Below are experts of layer 6 (counted from 0) of a mixture-of-experts language model. Rows are named up (a neuron's input weights, with its number) and show model dimensions 0-255. Each number is 500 + 25 x the weight over its row's rms, rounded and kept within 0 to 999. Numbers have three digits each.
Before each expert's rows: a language model's description of what the expert responds to. This comes from a sample of Wikipedia text that the model never trained on.

# expert 56
Capitalized first syllables starting a name or title, often after a dash or pipe, such as Go(oge), Le(bedev), Fre, Pe.
up0:470489502504503489512500490513515496463466495523480481496513449530541491483506518447490474534502481527539483488543508438520497506539473481479486510483524514501481527458514523527492518570529526551516486519510561538510498527482517444549510459503541496526537522534450487518552448456505482496514452513485477502459503487467505492482476534501521517514509500513521485519492527501504486522468510496463507498512536457495473538471535469493535485479509501461469552516475544519498495492550516529487494514514547475495498553462498498544497479486497440501487537477511532514494508459498488486535530523474511505450507551534504510514477515496470479483502466505486534481532506476507487499493500502508533498534495513480508497510474510506488511519513518505495533466500519532487468507530522

# expert 32
Digit chunks inside numbers and years in table cells and statistics, such as 6,800, 2412, 1996, and taxonomic authority years.
up0:491532456486500502501513506464515541540517498498503469433500482536480493490568523545503454493487475531529517474483489521513481477510450461506533534529492494512467495526535536540484497541508492510479521509516473493517466530532481507509521502477542512462465501500496532511530520486512470403484509471508502445492483484505495516539520498485518506495496504511503526459506507505533514473512518493519445497500483490516536488476532496470495529498513567500520505502502507485474503494520495515483479489529516514537453490470495519495495493518463465510496558534519478530539526480445525474541512496522476467496532457490463478494465515524546473473475501501478504533498433518510509482519498458512484504496505504549506508480511487486508533483456500503508524509519484509526536540505476

# expert 28
Pipe separators and header rule rows like |---|---| in tables of routes, game schedules, discographies and politicians.
up2:476476485516528484524472487489526505493519526515496538517471515474526508498499523500496473506512479493476506446444516500484484493518431523476550531488501526504513480465480495455506479507496462469532525508478514500477476519546488498506487476472490521488515502499486477495566442529497530525530524510522520474517524515521483483545457487563500491476513535476494514510484508524523451425492517502483499495486501479470525542529435517484470495458459528507535508522482509467574448447480485477488475482516480530515454472510490512511490505514506500490513525514476519494486504476493535510513475534517494494515536571490538496489513500506501506512488455503514490491516493496483585517476473475534501496472492511484472504508477475495509492479497510510487476477480503539476500492550484

# expert 48
Word starts of place and club names, especially St, Sw, Fort, Mount, Mark, in match results and geography, such as St Patrick's, Strabane.
up0:548441483500517542481477491481530509514482520500529505521480465505546547485462458528523500522489527499518530462577479541451500502549511526544518506495524517517510521503511466488412499522515471484504505512494531542523440510497514520539557480449495527512503514488500457526501437532517500487464515519503514506509482498483506513509488515525492508517523471537533502548461480510489492505503479536488493519510510526478519519493510514500495508462511488483541492513495471528519481477461540492556491522535534512486486455518473513491503501504512523487486507481484484502468505452463496455503489495519496528472514485500509498513507489470489504462478487505518534507462472538519488534496547445508510523472500537493495531472527503505467487515522487486475510540499469525455502514489530

# expert 30
Table pipes and divider rows between text cells such as headers or names, such as Gold | Silver, Combatant 1 | Combatant 2.
up2:500523519462504421494494518506504519518522474536554465523513515551512511505529544495540441482499525516474478531501540500487498498513511534513500498486455520536524478486496495495485526554517491520498518500521453490545489485503498506521515508483496493442524521466517453494502472450455507483498464515433488483482492498520502462481515454498556470505463514516541508510528546475487473538513483545502522530461474512502511520499491491523526504461556503494492529480492498455505505499506506517458496508505507524433473492547454499509478500520502485526492530510470548540522464523515466487551517503516502516504489528488527501484519503502478510526505513545464520488498503498509483535498515522494504496533505512489521520496509512512496541530485543513479516468486454466546518477497528

# expert 17
Year numbers after in, month names or commas in running prose and tables, e.g. 2016, 1956; also century, ago, year.
up0:487513500473477478530530520510467475503500486468560437488519481501487519467476463508497540511515512495494473509492516488482510532541505501514511479481533539524575494454502506509491495508526499534492498493495481494501480494505480482519534477490530488482497515434509475493480482494512522546466481515478523495531456480491481507495548487480506484534530484517458521437504515514478558536513501484518537470497466502510527507492500543487531525463480519470531514489472486555503493493502486486480517499508498511529471453540507484501496514465490485476504476568523529534504503487492469482530477477477479512470540487486523513535463509546501505472519498533526532517535519500517450519507490428508511511532486534534503482475477467477479499528560513468501545484517502473553518479500508